Weights of a small mixture-of-experts language model, trained from scratch on English Wikipedia.
Size: 12 layers, width 192, vocabulary 12686.
Training: a variant of Muon for the experts, 381M tokens, 5820 steps.
Below are experts of layer 7 (counted from 0) of a mixture-of-experts language model. Rows are named router (the router's row for the expert), gate (a neuron's input weights, with its number), up (a neuron's input weights, with its number) and show model dimensions 64-127. Each number is 500 + 40 x the weight over its row's rms, rounded and kept within 0 to 999. Numbers have three digits each.
After each expert's rows: "comes after" lists some tokens at least twice as common just before its tokens as in all text; "gets" lists some tokens that make up at least twice as much of what it gets as of all text. This comes from a sample of Wikipedia text that the model never trained on. Tokens count by the router's weight.

# expert 3
router:495425456540531506505534546512467516509494514474469515471487498460497558569507518495495521464589598525531448523502491527459567558481484472476560533463501473448484478507472475454530494561535427
gate12:442539500466468543474548500504500595470453458500551476551500493432506495514493545508514496513486476486584535542532545472467507552414527438523555451503481568407511474500571498564606518526513516
up12:475530467413488527537535516447431503536509570422615469531535434513495492502494548467492485535484524476480499488474544514497473628531475452454574459501502558463442409522599515548534455502505591
gate13:470454436501561510453502575493503485499510464465513519537487486458534550604495425499483439521557491473494473443480451522426465548587502433471546450511479528468500494479504540536487529522437456
up13:522499466544553464558534528500489520446530526437415454478488521499455450530469524524478509498531500373480521440472548474443534524490573523369521474450477496410539530465467504474573473536493471
gate14:502518521500526539534562536489465505428484568528399450490490517484510569511513489522456544461413547496494523501518492492493543469528493577459568471520548451449540491453533507518484533475475482
up14:454452471452433495535486510461413459480583503505475509617497461499502524541475440519518538480556475548546531508521418509482512511455512450513527529527519490509493465523467516450431465492506547
gate15:496534455420485498494522511487492475524517535507503546468528467542555503591499531425509506498501481480470529496546514567525530551537561440454571544496505450468514477528470529462479612461527509
up15:531481519536501543532607543559542403493464518527563428493459530483524459580508474493573548440435522481539409483493463513446439542541517484412473457482536549510562515503528479580511495601479519
gate16:486519564532479501486468528469521514494505509510501494566456522478531469496490504475521525489432464444524551515600506506599447493609469483477551473489454468538450495427503554504484479478412554
up16:487528502558384579496521521444495498529513495486536528502516498552539454542456500501457529497495521414355553464475425536541503493517532524459517508487474496566548463507503511499475501519484469
gate17:499586559529489509508522418415525452551457426548498507550530544519420538509444466521438518462474484564455493554526530495518544520509499495475466519521531496571481471510458559461505420479516455
up17:529556491463470477455501512475559522487471445490499464517454480522507389501446517500510462497554514519526517470471511509484444466456570498565501475400495538500491449510475466589566481522495492
gate18:478500512495503514460573492500426468486580502490527490541445553450521502508497523591455495471532537501565422548450396558452489579484535489428507484466570482534465547498498468506556430476492480
up18:572584506436529456482476522420498539546486506576479542530526490566450465451482546450511479510464489466388538499535521499448540502473455515502484506489509624556528479507516535484510568463518491
gate19:482540455590545449442534541472493412489509513493445446425536471497471475459462535542435483501484481472491490535503476575499480395516525545475510484450464450412449511524450494470600526515406482
up19:540459512396505433522494521536455437422490566455464495525457486492492472480469546531475464503521474473548473520497492462506608523548423531479513528532534559384451524512527522519465522482462503
gate20:471411582497508522519520517464566530505488478564520472427481490469531531460541422437491470543542588505552535490504573444530566479517385555521503559516576487527478521470471470553465496509542471
up20:465547468491614475544465526478431524521509484471537472498500556427394485532508500490526473532504481502417513491420537549527480525496540458527546477471463534517522475505532516400507476463545523
gate21:422548479547485489461491566505456466472432546518530570462498513469589489514409548524516500436500513452565471507473464497443554516506525487458492467454469534489480535551471485501550497478510453
up21:473562539501554480554515488518501504527519509491493562512445573510554490526522560560434548514489478469521463594505485434492488531485523468476442469487429539410516565522429438538471528508462491
gate22:518459505454558514410554567413544523518471523423551558499478512531511485523488443611496502516564465516444486535500433486487478561482508543523505542509544479559490496464597534500517577459497449
up22:576468457532518520493460434432541512474574451486551465511528483482513516532556503494540477519594577441523475481500533464520509536533504584517459469605491499511517464451546560513539479508485475
gate23:457463485462521519517482492436546499538541475448516426499422511534488455521483528472522479499525483503584500521520457604511492542502499476441489481451458490538524518478485484550479511435497468
up23:483486447487467539468437518419503523462529538421507478514483484440601549546544488548522512519570464591589459489520467494564483525487546424507430471481600479538465509434474498513433537449470486
gate24:455439522507461511548502513516478489543525450414434460532509522548477432464488545501521537508548500489466493498499528434515503461508523440497521564493531503532508514522461561522538503520523522
up24:501480537585490556492487435530491467490514485443403524432558446468440497547437472509511440550504513508497495512520512455550506490468506561458455492490506452471514558516460544487518508522510428
gate25:475382497501480536517447426486548429528563534445535538485493468452486456509490533542532537514543478454476517530462479509484587492493476571500497455506432476498560462509482574563587510476551476
up25:546480523465470487483515556508441529459488520523457503521512571457562490509572534454475459577517500519564526440501518514471497458528521465481463574423541569496513479556472402519442509450480492
gate26:547502474503540531504521543440545462528550431477542463471437479472598585427516473476467478568549478486526500544565512537571554536502527481441519514463524428533500470464500507496458433549514519
up26:487472541494442479515459455471477558472404558490532499529551480541393515499495545487489574508562527475408567466491555533435509496508505479529491531574559547514468501537508484519452510459485451
gate27:546563504516466448458514491540511507573549562524532457465440465494608498524511486523458551424433570554486522587519464463539512470492517477523525554432542537489439510496511500494507477513458471
up27:451525478508499465466603502489524466492528502524521553532517521449552518496476468554527540567454494510454551421504527525600549551505484470519452525484543457519444501607450607571509519440478519
gate28:463461533474457494508452498508501537568565567436560457549491482524449498478507523443532522451430518501482351468544451481479523463476434474422527516560522524517455514532523524425410466586508484
up28:554444532521488504481502504499497485530431433576469547573465523519510471479462428523487485469585492446538643500446526440540469491539492454584540493403473484536537475516496553469545439453508545
gate29:475449517470532552543424542526501459521526555475568527492474506530507543505526567561602599512596553509433507459479507471469534506533549477509518516544471479530468440602489468431478448426468526
up29:528557475552513492505601456483512505466441484486487457537500532421421489424463430432460607500499516464509457530494492586478474593470507550497481559465525514458460466433465522582511484570487553
gate30:488528549491456448500495502523529453495480578475541510602494456408535501540497426534474489436458469368507449549488474497570506497531574496523544545480477526463531543468513512487457479481518521
up30:485579515526475469549507506524467535492462445562515534443469523565477503485521577548489554523536500563457597534534445476473524510494447456538468521544471507539513526497426502513493520492470551
comes after: "0", "4", "3", "1", "6", "5"
gets: " | ", ",", "; ", ".", " ", ") | "

# expert 2
router:489510438555543506560494491527521508579516553454547569440512551405512452525496468509603490479540586511462574536498499498479514511474550520558615509456445513562508471542484469383499494499506466
gate12:478480504505460538506453511470517570449513570488496569540471479476518486507490535577530629486533497535458555492508521495517517497454486483559451521547477454520509484524556454539492528493498501
up12:448473550497444427502465456490465646528486557522540479490536501484454500476466548487565583463561488450493563507461537522577526472477538508471442450461500481490526486519477516529543523478488472
gate13:469541477472534446494449547506421435542529466431470420478455533505524544533450608445548436489476488524504504545467493478465445474518561511541497537507570436533551495500462455537436520580539400
up13:545497473460476511468513580555493509444474485532542493508462467447574514455544550479488461479509463444560453512489544477522528472547543544490540472507491501452524540521450519498533468514461540
gate14:442466478500517529492495475518422601531488469486557583520496459521539506586502476572493494521567502460542544511507491501539584595513551502535507526469400629521505562490463536492558492495489458
up14:512511525488515526465523436532438456527539445464504524500511540571512463490462572461510544553539560570557475504474515487536495516498520546542456479481471442486562527507474554506559502478494454
gate15:539475439552447471539542472522505605468467544541498468507479502402454404472451434529468526442472490523517465447569540499417511501493480493446527483506471478494456517494492455460565539521507490
up15:504540513504466506524493445492515532519526544541484504451476505450459430488442483537496454463481404511528471420523477501493499484487470471443467443467526452520481491544556468496469553478562601
gate16:482536471495488427465497543560487443591513535471574528468518423511442512440555572457471494575501450505474427514505508518493495472498523467461536549508515523492444480455507522497497591525634481
up16:534523567517425546590508472513449501488519458574453464509457495468561511462608504505516471492367549475547518470445461519494501443464487587521454501505539543492417516481519496510550548505547547
gate17:522555407520502503437441534472482555460516492449555448435481534474478481437492519490474483507552565536480500487499532480551474606485496476447542427485470605526465487476534525392511537519487543
up17:493485460502436468489544513542582517513544511451520468442469500459502467522558579525504420445511593552453431541451448479471533447448549456454499518456490455497506445430525482434503551483499455
gate18:512544461537518486462513444489509435548509470443548529490451510565533534503523487469505550484556527480526354524485480470518549484520433487469563562506405492546569536496530506491459542520531476
up18:497509486465470500502450485456494596460514503552509451493511502428540497511484523479524529545503515481506597448488508474505463534545513469559538465454550484413455501526436499480489496471471454
gate19:431486501541453506473470489453456452511453471477479609450493450466519522514498537501444489489514507556444487482494498578428488435549510534474481619497439527498533486496445491538616445562448517
up19:435550428541496477440478473520506522599468481466539434480445459462466531446426515445496487487553494434524499499451510496528425526569551484466442479495515447548554476530440520492538491585451481
gate20:478494444507483512491536548453532486553426460467462499516562497474467510527455505472517490511518587537530465511543478473538518488489472555529506542476415554427448483473514535492486533427487451
up20:415491462448444504533454514468539513502523604431477479431442469531461511509538476554540497481514520488471514501474496553550534500509570545515532458475480520535432518460592540495472476447548475
gate21:515547524462429598572499492509511502493489512480486486491519482473507458495443543499513515546525546462461506514490509498499500475496526421427586474540537466565484474444460461521546535523497444
up21:486521484498482460495533478499473507427463540478464530517487517531568519478467448388541500524456394506470423495515451517521487440530520446533457543482486507490490484469535500564484492574464493
gate22:483518529508607485460497478550433431549523453514481501496494438481517521441439537556506483460501459561458591437564495520517546455530480468523526504465529553533480480548470542501533471500482468
up22:527467508439496504439444519502457487528529486442486489473516485471538489524503441524481561497501569529479580568511525503549440490509435518513500528548503570505413443483515439551512434393472463
gate23:457454454443532608536501555519447566555493513514450505473495462439556436469457503479543474513492461548529443474477561543502492495521507455513450473515521440522466435571522512500509444546554471
up23:577482502467453464426502539528537493503486484426550483549624498523504485521502471511395488540568575481464500561486547488490491493498541510496467496551422540518472568440475503525482489508490513
gate24:387476509536476499424511458491522477480527507544539480494474518573520538519502532482486498447510591580492468479492437550541483533494509455513561508496462487510491493472558519514527447452461577
up24:442447531474468537550475540461494451558537571443481450468447482491477489452558469513537542517498509480551454545530516411468431529468541511486464484515478531495505500485567457391473547491559457
gate25:470480441497492507451472495450557525545517555470468475496546480479478502468546418494496519414476503524458503514572583481532499612494456480535464482453508459516506488483456560486491545445509481
up25:559524533487514486556527532523432459430483445483486530488422545503555486530483561477419510527490547509496467525419418505481510411507507550501549476536553520571427535509538482582540470518543489
gate26:505504520487463535528528546459509568505478546439554553554497560458577552455479508481513503518522494445531469493400497556535512526535495475494540484506525506525518508523469528455484455505501465
up26:472536480394470450533475541455444453462481466475513475577422570495577497474535525461529498443521445499512538446521480541509480485498550469512531515515532512549514489500493533476504508464546484
gate27:447481480505485497500475550477502552481471509518524519431576466495500499399423465474582540503587513514494501590504490508534493529450476488524546489533574469545454525494577492472585516540531490
up27:528520555501422482497523451546482469533546529504501447499528481542428483509566431474591500461489477520456583525574537533494473593495516445472476518459561450472485510465459453528465509502501467
gate28:501462553515552564500445504527471524550458437548567504488471471507451539537544488552557534458513469502467554490497430398525484441539456453520525511488444540511605511523492463485544479462465468
up28:481499493489493497525562457490521448508541416463536456482428536514485450451520505540543499547523429542528481485501538489441535486521503450490548415439507529448481508541467476548482437529486457
gate29:567489483442503492506519427538471504505452500542494490524511448508496497534523501468539457555555551570520484481436515511523495516452469541477531537521494454515508458491509553538454471526466505
up29:501468497484590552411455518546487508521532535551483525535588529470508591503410462543444438526567453504504438507508509451575452521457527533532423501541525521460448554506533525476525496433510550
gate30:512514599537539453493509512493519484490569423487391528517506600564539506498463527557423534455472444518477464500494511487526506475523474373596519526544481441482509455478565416524453545455519504
up30:485485547478479415470493532566510482526472396595517520489458473430525473501514496495569536432467553433521515497452551512476499522522552474552451511541516446492424500497555470486570431480512511
comes after: " | ", " ", "| ", "–", "; ", "2"
gets: "1", "2", "3", "0", "4", "5"

# expert 11
router:459486485513447574558555455540474516525465534471465498436470468521526484500498556461523562514604511531524517480461435518527509547512557436574540484462435460562454440460495386512554510441494492
gate12:433445429553558518570502479422531502453550478501494524494495437591520497460535442546507525494512483500461450551514488481506478501526490397540390535523502509466480504578508489481561614492586422
up12:529529560513400528477507461557470491548483461469463464496572505477439454463579507471420459540487586475483504531493555476508495514505479547483573487531507518575554459565577469463563426507429534
gate13:565526562471498493519489495520584519581526601560475549514544495511463562493496513443513413518454487495487480468430507522459582548506481475492530515475547495545534427471525490472538499458480498
up13:492553528518521550543471469488468510450483555514455447567551469502517518548480628466545441510397485535479499492550514462563517506462501520480544503478441535510506456495489498443548471526449512
gate14:588545516541509496510544596495506494538494492466519486488494470518421472442584508535512522502479541504546575476486475502500467458502519518527673535486451517538507492498517473406536481486503520
up14:487558493484509469546466556497463508492465483511509525474499569447484436484489483488491591497458474484470524534560501492552468468463510471549620507413437508511474529489530470428522525492524578
gate15:497380551551493514529517511512492552552446480503514506441469528494444515489527520538485525536517574501483491534519510509572489491535534474467525490573522547494467479491484436522480490513482591
up15:512523582449537584532477467464493461463500442521482529544498517481421520515600514458450450405524482495518457421483470478406525525559433524539494499546465518513561536490399464473507510492466499
gate16:450548429456495523517512393532429470494502497471492477495439469526490541456503475533505484406460521565579517510480539558451456516442554495474562466456534460456498442509493505493560492533441508
up16:533528463495517473531532573542511508487491543550541526513555546536482496569441498521453544499505551497499526474465461451461567459571414573453496527558503525466517548477504448512472494471577545
gate17:392452483491475443505535512559585423463460458508550516470477560464494521497543521521528516492466438465496541491534543458459520473522577560565543459488524478497487464517500398551521471480542497
up17:530504552534508485449507483503608546499524493523511530514512531498492425495439558523427460490542554581501506520515553483548493522536468425536539482466481506525492527516516589487462507473425490
gate18:495484480535533496431546507521506507471531491501434472512462511507456558533503449504490539445543526496598561427471507510517472560523473496527526475510490454558474501548513511534571482442515478
up18:532480475474519529572546560527515506513490463539489479495578476552531536552495547514446475538521574466474478521549531530481490489486498451493467578530482503520456480461541578485513498489536507
gate19:466441541562430519481536512545522504479527470495487532414503465486490499533545546512515490475475442478553474491477480499548595577434467470469555570506507497478441438493545529458521560521574486
up19:510564479526521502541515504418530558538551509500540544502567509530483492519516532531452537512522583531448508490489543486494462508451471477498462457447537495433471486485421450469555511529506535
gate20:475505453471490539541532456459487545495492532485465564458458482563516535530495492508454561479505441512476587498442466454485472508443562500508423510581494535454486456465500538571495414519521457
up20:524460464544502441496484503507460441552524570522576568523435543455502550477473575510518470503514465513458453521551457531567446476486522485573545503502489452414447584425501521457526414484506472
gate21:542401478518492500584528538445464475489491537519521645517521498535452505439576486500537528525524508532454519461488463537486470580452507484473494529467540467486511435522464458520535478563527522
up21:575514466547520505520542479530594499542526452476462537512474511453501455508506510490539530458523495508502493447482462441577539505522565452504442446521485548433474450521515505481441565568517493
gate22:482458495527492530441503500442507487481540492458466450437548511512501510388526555467521507456444476486493513557534511451516543559448588503539596445507473576566473510489502477489513552528510529
up22:488506505555520547528507498536499502490535442499427506520495499524479465501504542423435537566387476448502509520440517517543504546500477456433471516441422507470514488508466542472513476553537523
gate23:469465492492517491474528451460506447450508524562537556482505481558600537521415556537537594505483512493468539534507451456477467525530555511539486565523521487563497501498556474442521516493521517
up23:493505441451496470490486527427487533453506488509459509400481477510491483533506475470481447495485513465434468462579470490433504599500538536496502525445522456520466492537511471463512425450551526
gate24:495475541518531572534486492438501487506477468443482501370515455505454574495500505458504507510540418498498453475574477503518419505420486466578576449417520582501543520565416502560471534502522449
up24:517459514502502510541439538531484439496467501464460548513451471533471504527531453403477506507467475503518547501505551508518433506502485490495417477521459497511527523560517550538538446564476481
gate25:501533467514429475509467454484565466499454490524409469543505468464546469568524417497438514458540518512526455569521555424482480544500561558501495422394467521568471448458565503445528479551490473
up25:528469487500504530502465579464440432455438425505517540576402536554478490522598475463521525456537515491483436468506473506551543480490448568427489441507523573492516470497506402443451551571525497
gate26:486537476475528556502517466581534486491529478461431506544600447539503553503509449487535555409529528520517472466468464465505507490478512511499637545554413496495515465490485466508535513503446464
up26:440498478523517508490533498499550502439473375535418482482533443570565462443522506547559479451515487540511526522445475463517508443474475490483509548528494500490518418516473434561574486503542492
gate27:441526476498510521504471497441504486540536521543485476483518543493403410450521516588501488502516554421463465456473481515542517477544477532473526481488491512570423451497555476458559471494407487
up27:566516527524487456495540573556487526500562575493486468486565488493468488607425450475473514564435510468464540530465499501463497488464578515489449489520459493502494510501435485589473558492445452
gate28:502401479446520479520505564563460552535503516438489467476451488462487504431558551518528474459611507460514493516476534518455530521537435484583499440521541476576564510531529593520530556483450495
up28:486430503504460480506539486436492503449535515505511505534472483554582515545495531569488533523493515537525514449447498496592492449476507418537548527486470539506504518449545476547471481474494516
gate29:516509427557527419543554451456590586512516562468573470470460433489594526544554546467482502574410511477500515539510457569516501516525446511539531500477538540525478528509497447427579554418499487
up29:530573484497453476534494506487573600514512491491493569513472458496519516457635519484535524521541503491520440508409416464491546448559492472454478505463518566563562490511493466476537523472509429
gate30:545438456486565421402426456467500477465542581562504473496501406545473555512434561464448538471496583526521446502512517476494532592468523518488493472449438458488495472459512491446571543464491489
up30:464522533523492592561490505490471500476469460483530454486517409429508492526541455539445501444506534581490541528499512481494514472463490426549496547495475592442551460521524456528451465449453510
comes after: ".", " =", ")", ").", "s.", "\"."
gets: "\n\n", "-", "–", " \"", "/", " "

# expert 8
router:577407476565489513459547410477506464498449511448526501493493532455527498474478490491474539506598465510528493537514524464519557515576480526508587516543516449545430451481499503513477562493523518
gate12:571479505514446466463449488469483598417572460516480520483574594541468527476508544465504509520507590493542556496507577496481520534469534508483511543545370466576537480421468465508480539471501530
up12:478548552548457537453512584456538503463464544466489499470504474473484508474442435493531445505449521479491519462468473481553488481507475510534440375493541520506517517516485502498548561545465468
gate13:494453433452544417498524483557499567586434484526601463469526579462470443426509494451481505510557506512545540405477476487504524506511497460492573544524478499499485457566485472491486551499486520
up13:581551494561535557528502536495461497451480516512492519526468381477506510431480535510499524565487527562487508535468446517494508422512519414521506497517487545496559444507530474528549478553509476
gate14:467451513529523536535545448437562519477524540519504500542528562482515482509513544496434492454449493567513584420564541519466516464474459460519518485497485426546493479449518534442523556520497495
up14:496534482492503526567595489468493534475522447484502508517454507544532588513489510486440565491530487498439530439593573469522467531523472499521422527574454454438460450431510499477577507494511495
gate15:513499485611483478514523512541474476373536496492506524501437481504503477506471514527488507468527511514515505429478576522457519500516490549508481539508519468531484503414559506497454533539553518
up15:436495489441498557525439447532552556593527517468533528481516498516498523509452397503570523514559489530531488520527443465501447519488539497536509405470425451570494544591495468486466471528496467
gate16:523542440443461549493503469497510543476470536512466532548541575528496487522532540445531570447475483549533524510478491489464572511487510437480479537523498472461473461533535518508525507504512511
up16:412501492430363480444482515563513506557533477486420508515506541536490522472538552452509505505500485508491520484539469502489468466479523497500468487500509525456467519527517507460518576472550516
gate17:554520438523439449528525505462477513526499523452462520446503469563571448483496483504462560437544489527470578472456480531475510478541502479513575508484527552554547562516456570558440437543543521
up17:532461467485505494519531526614474431495502556453482424477504537542616502476459483554518504412469551485467436490490496530458545515489467519478512515519522533530501531527544532499466467431546530
gate18:553463463456485506510544537445501431510519466473508419494495487513535551468516516598437466523539521456500553456530504592423498509529497555461520500481509507469501551501490525472486432453434502
up18:444548489385496489456477475466525577432508462451617533446476558437489481530452499451477499543469534546513497470545445545415459499519450566464439523479503485495516421540527547471514484532476495
gate19:485462490478524501521490471531469501482468410519537532506484457477482521489493441468532508482547465554475490541497504465547610529416496409523518522477621591489506454537440505427580503511538578
up19:507503509510482449527448537517474432523525510470519512505475521546472437472534446497479437561543548474634488479491428508481461432550436435467565545519443469536472502474542557562531517473511450
gate20:472456484549488491490479502523490508481447520482548502492470488490494443535411521435540472490458537537412519580487547549491495553465532496507534464563488555474463483512513483536546477494452458
up20:510440502538487521467389479509483516554538490504455482510540577493538408511482525447467467514463520452481493512467530548537463535446483537483512503534538463416520454465558505524499508501474481
gate21:479562474524421570472457504483544492565471481422492542507470548499450504551492476500465424481492521465520512493510503502498508429458559451472527449565532477529511587478522456507548474544483488
up21:529546528510554458502428439453504492486533540525502541528522480471476490454541508468515519586549494468609517457474518452522550456462519418520436479418525523532482482532493475465467453467509492
gate22:529455483563511462539565553459491485496469586436466528490429428463518434431492546443550483487489484568492518431507561525501525509461544553435441485435519514496511549527493460487375495515460460
up22:459547471481507469516405510559514540482539444525478450558510475493538572505502469501531545466541460436535506540488523548515411521488484529522533597558525435520471447531469517468460452502510518
gate23:482479484450515544520568507423462458463473417491480499503498439517523442464432506445484530445560503495557541458506493529565478421499473582603514614527445442567516519508583509524508638471515547
up23:578545533572479568481467492570579458416580543515526441574498555389496505502516515511538477473578508491483496474538482412455456462545493542505496526501554472536508435520501499439574461487460517
gate24:520517511439556489481491506492490479462556475508457515462452518523462412436489485468497501521514483535490466392517466502502529547471529513450506528585508448522515546451565527592439602471607462
up24:474475445490563529486444478488544513465475488502459458532433497466454516529535498465519479527469608490560559524414513526474537509493504483536492489436396543416505548482483536488579487500485519
gate25:552516521510533466470493456468438536558589547482437550517504560517465531464483467521619529423476486409518501458577446504491528442470494446496596485467463470423471459485461523455500484516521558
up25:484490514510457575554492524504514471522457521467419495490485400435500472432515462480456565557525510575499510585535476495444502500526505513534445485577494531542480525434609510523507518547526546
gate26:505539519480486492513501529452522428563465472531509449426557495489418517481527545533533527509546535447520564463520487523551487524555480507465543558497476503528532549428563501475475536454486432
up26:467466522469533556493455513537515527441514561487512487459415487534518502511518459571514460491494446514470496506551504471490537440581501510465528563521512499478497421487517522441531466441453557
gate27:499526612523567471476469518606450461517549525507520461486490504497482504519492522521419551427491490500470422484424452467521482490530478515512614443529480461462483464446449516479542481452499457
up27:425488496472489542427521507504461537464551539467523510483548495522466477488498483439458473488443496436443550542501511480422497561459561523515525531475538439487476537531581492535504601432541526
gate28:529484534536390528521512391459536508564523514500546522475463507470533552489523535467461490486476504474475466541548517566504532484482571465556554488467567478541449553478471591476569557436495488
up28:472480472497431557552502559500644570500531459493544521442552536526586481459493490548439475524435535460487553537531516498524582437477472464475507544475553515526453574497501495496475492412448429
gate29:462501418519444406443438481489461498540460509524433524498545534485480480593540565529404465474579551544466541571474441515432489480435485510528533543492443515446469534425461469498501588529514456
up29:486505508501474562544476569474594486549516523465551479513451422456483518465502495491525492490474510508510526502509528479585500456525535375517506453488567488537535491531532518493563408450499554
gate30:552507504554522564600508440513571448441507440482434485509533499558503531510537533468481526463536469576474536509480615431555518553538524455449431513515445496498537489513571528462457528552532456
up30:496489571512499443466499441495445558531491511531507525455484451504532497523502519455476502489537462467448518486420473587469471502534495573512538418468510537491473606476490462507520469483477488
comes after: " (", "1", "2", ", ", "\" (", "a ("
gets: " (", "1", ", ", "2", "\" (", " "

# expert 12
router:506537467532466504576501475456519569441528511507491511509504512517470490477518470510532445529545549594513444451444438521466494532504518508479538601490500495469485435494497444459490535480574484
gate12:562587543546502516496535467483511636573491490467471517505510440483523522487498512462537505551546447540518476455420416544433530491505467553483598518538493477516464507472514573445516453488500539
up12:474538486403485447481460514532489473504493500526495468500466602505444487543535538509439535477450545442443508552557482451507516526497514505568494403467523400538531527487463419510493493533565458
gate13:511509523430433403537479521525451512462504556486444472552492454464480544516437483491462512454520503525567468431484532494522413486538510559447466508640517489401480495514495424489564534499531564
up13:497426454512481554512447511574495508528546445471492532520496465512516532503548513533480548510519546398492520507502500458468501462508547511562541521478438518537508505571534504493455500537440459
gate14:500481501488453490525502503470535503528500498561507531490506416509442518504455481440499432478484467531536454442448517436450505526503488465467585551542484446572508503454455434475432460530514494
up14:561464483609555494499443490506559513463591470436525449544529438495499525524452523451439515508509426555419543493567501498483528399552541467504545434472498441519449560503502491498479549481481454
gate15:512480457563477512483411547468516535446506558491527511536527558429523482529554496504572545527525484497529498443490555472537518514499500552514523412466510519480482447576442479462541510583465483
up15:549544464430540476498482480530522550572556516454527461551525557474465484540455514591513457433514518473531460487514497469492518457513523487461583475431536491602548476510495544509477496473483575
gate16:493443369504551516483503477516545475493511524448547487399521500445445525523448532502551472520454557540511496592459439495632490527483473507558515500503557436497513498517539486493491492533525477
up16:468514476564539399470498447494502538521489531491498499422446503490460531564537546493588455478461570484520500606475435493514510493453528510526506452534526530523518469554457470495480471524531493
gate17:498467487490511591474455485445414475443557529547456457584476510447520433492455407445476517521528545525523513505491600555498498507444411505449506543591506487454525463443443541541438508494451472
up17:500497566454565505551532531532505530538472528438476543422524497547489507611496515578431437493511478502476499502474427494491489530525537527506483462466565546437448542533490560480488472553541474
gate18:494417494520514511509486451459522481609492489496533473475513549532591434485520414518505521504557503490505457495461544493457540530456515495546514470408463537422493455506556481483500485430496533
up18:434479470524555520530512521484447476535551517486519448493581527500513501522407437442499446540550460486465522497466464498474553488538513516492460436516498535487427470504532452513442475502471505
gate19:507487529573542482522453397528497545512488524467522481490495494537503560563464492480470478534535493513444487507527558499442554541484451454501510518546514443434505431562551484511522504523531512
up19:562480484552516565475526490458586467549543472502461501496523513501479515497437495471472501530532534522469620453560564455501494539478578522534499563479549466437513532440502452560467538558518527
gate20:539480476558465482523458516486479480579460472497531520506483448469473506491528578459544493551531533539554516511553511592523549516498533528428461476503550485504450462560429487517584470486586558
up20:543502543526408507496506511519480587528574486471537520442485491442491580487451504510547504498564417507492470502479476535511494508470468466469329474508486490518520496499522521456522570555585510
gate21:530520514514494534469491492498428529510483490520524469480500441509525504484546516558535519524612438489482512440529498524526567565605462524427532570490466461506535413567445536486538496496465497
up21:517521529490534521540496558502509463465492545497531442464540489472516500517495471472440513426412561540491477497465596518458457444437514489508466492501484467487474527437532460461479567501510509
gate22:484493529570522442505561484464480532519469507487525509482480618475522564502491500541554438535513567464505480529521529584514479501421484532515501516439548479500501527489489474434428561540590447
up22:577457557536594453481520565486470494551582537565517503500513472501463526477556506522470492542565530489464474531481514524444501463432504550571476553423538567503440480482488518581536564531537539
gate23:526540506566467484530506482540456573526536437456522573503519516445544527510449565467460453524489471538544548476491510478544524594462543493492491512490537474433431492430485466480483476480503414
up23:538439480505516467510449481485467576549606489530492512544523522529459556495495615466500520444478515532527483529471590499568548472475490528527492542480446564445519485511496501413475405490456530
gate24:478521556475506541478570520499528563533489588484576563516477508472520547501509442426482395444516542493572513518463466554473500493519458495489497540559509457417531509543593490582533542496476475
up24:492470570448468592450522501449448510543550496528509580501589486471469485474501508486533464435533509511462453494445460568525495521540519536583480511534478423466538495508505500527549552546479457
gate25:510476450598524523519445517494437490454514519500570514485525549475555489536642522522507507453548403550484478483491471463532551452585530519488590464519500556469524508462576532479487505516486562
up25:546451494507526443482539523519461525455477496426444520538511474468519482521533524547447443498467477575504492532467445508463507506483563526469556506566490536422551443483494538528531535493491444
gate26:483495470475458509460461500500448516524451479533480529476518471539463541456456522385477488521492567515527528556510490541488505545488539509500539561527472517497494450506517500436546593515562568
up26:478474463444462538555564569490481472508527498487505478483458531617498458542526473446582621524467490541500472466504504501449505446506523474491448485549404510563513485546508583557510467523517477
gate27:478516458487481506502490450501518525510409524534546589515531501464577541434496446501492495524499531557532558451517586494512474509478530477522450445500541519623506523505536511525453509451500517
up27:481534484478513535510473473512467507498424467452515457479468525414512422553429541476491533495499405465525462454506475560494522532496479554472551413533512486480501419493503495509458523539533532
gate28:505519510460545517508481459555556446481493557506463528542508556521586508429493536483486526522501613547489495571454455563484421476457445547506493591491473490496565437524506491479544539490504465
up28:511508505538440555489491577489529515487468403466490508501465470472479498467472506500494500455515437413547454388573542477563545500472516435592512435590530475517509494466487468540515469512525470
gate29:524509442510538493542489467468464443435566478501480528484606531460462476460482525520491498487508521518555498477485462495532510486489489442474518452487479611430529477449432500449480525531503498
up29:585522482514470487554444449488565460498469476514522571485526558566475477537535557444405519489569538556515513548445560470531465550429461459533526510481537522441501505522457493504574515437562484
gate30:448443567502471468480471508472516555540482507532479500569405437495463448487526530576496401551492523497538456529514527496543508570509498553510458534489466416423487545464560535405451449495486520
up30:522496466505550545520472565438498480553557499419533464565543441459485466539460449448504460458517505481454458509525437465475433524511495499424560488534471461538566489492505580528538514536454517
comes after: " |", "\n", " |  |", ")", " |  |  |", "% |"
gets: "\n", "| ", "|", "|  |", "% |", "|---|---|---|---|---|---|"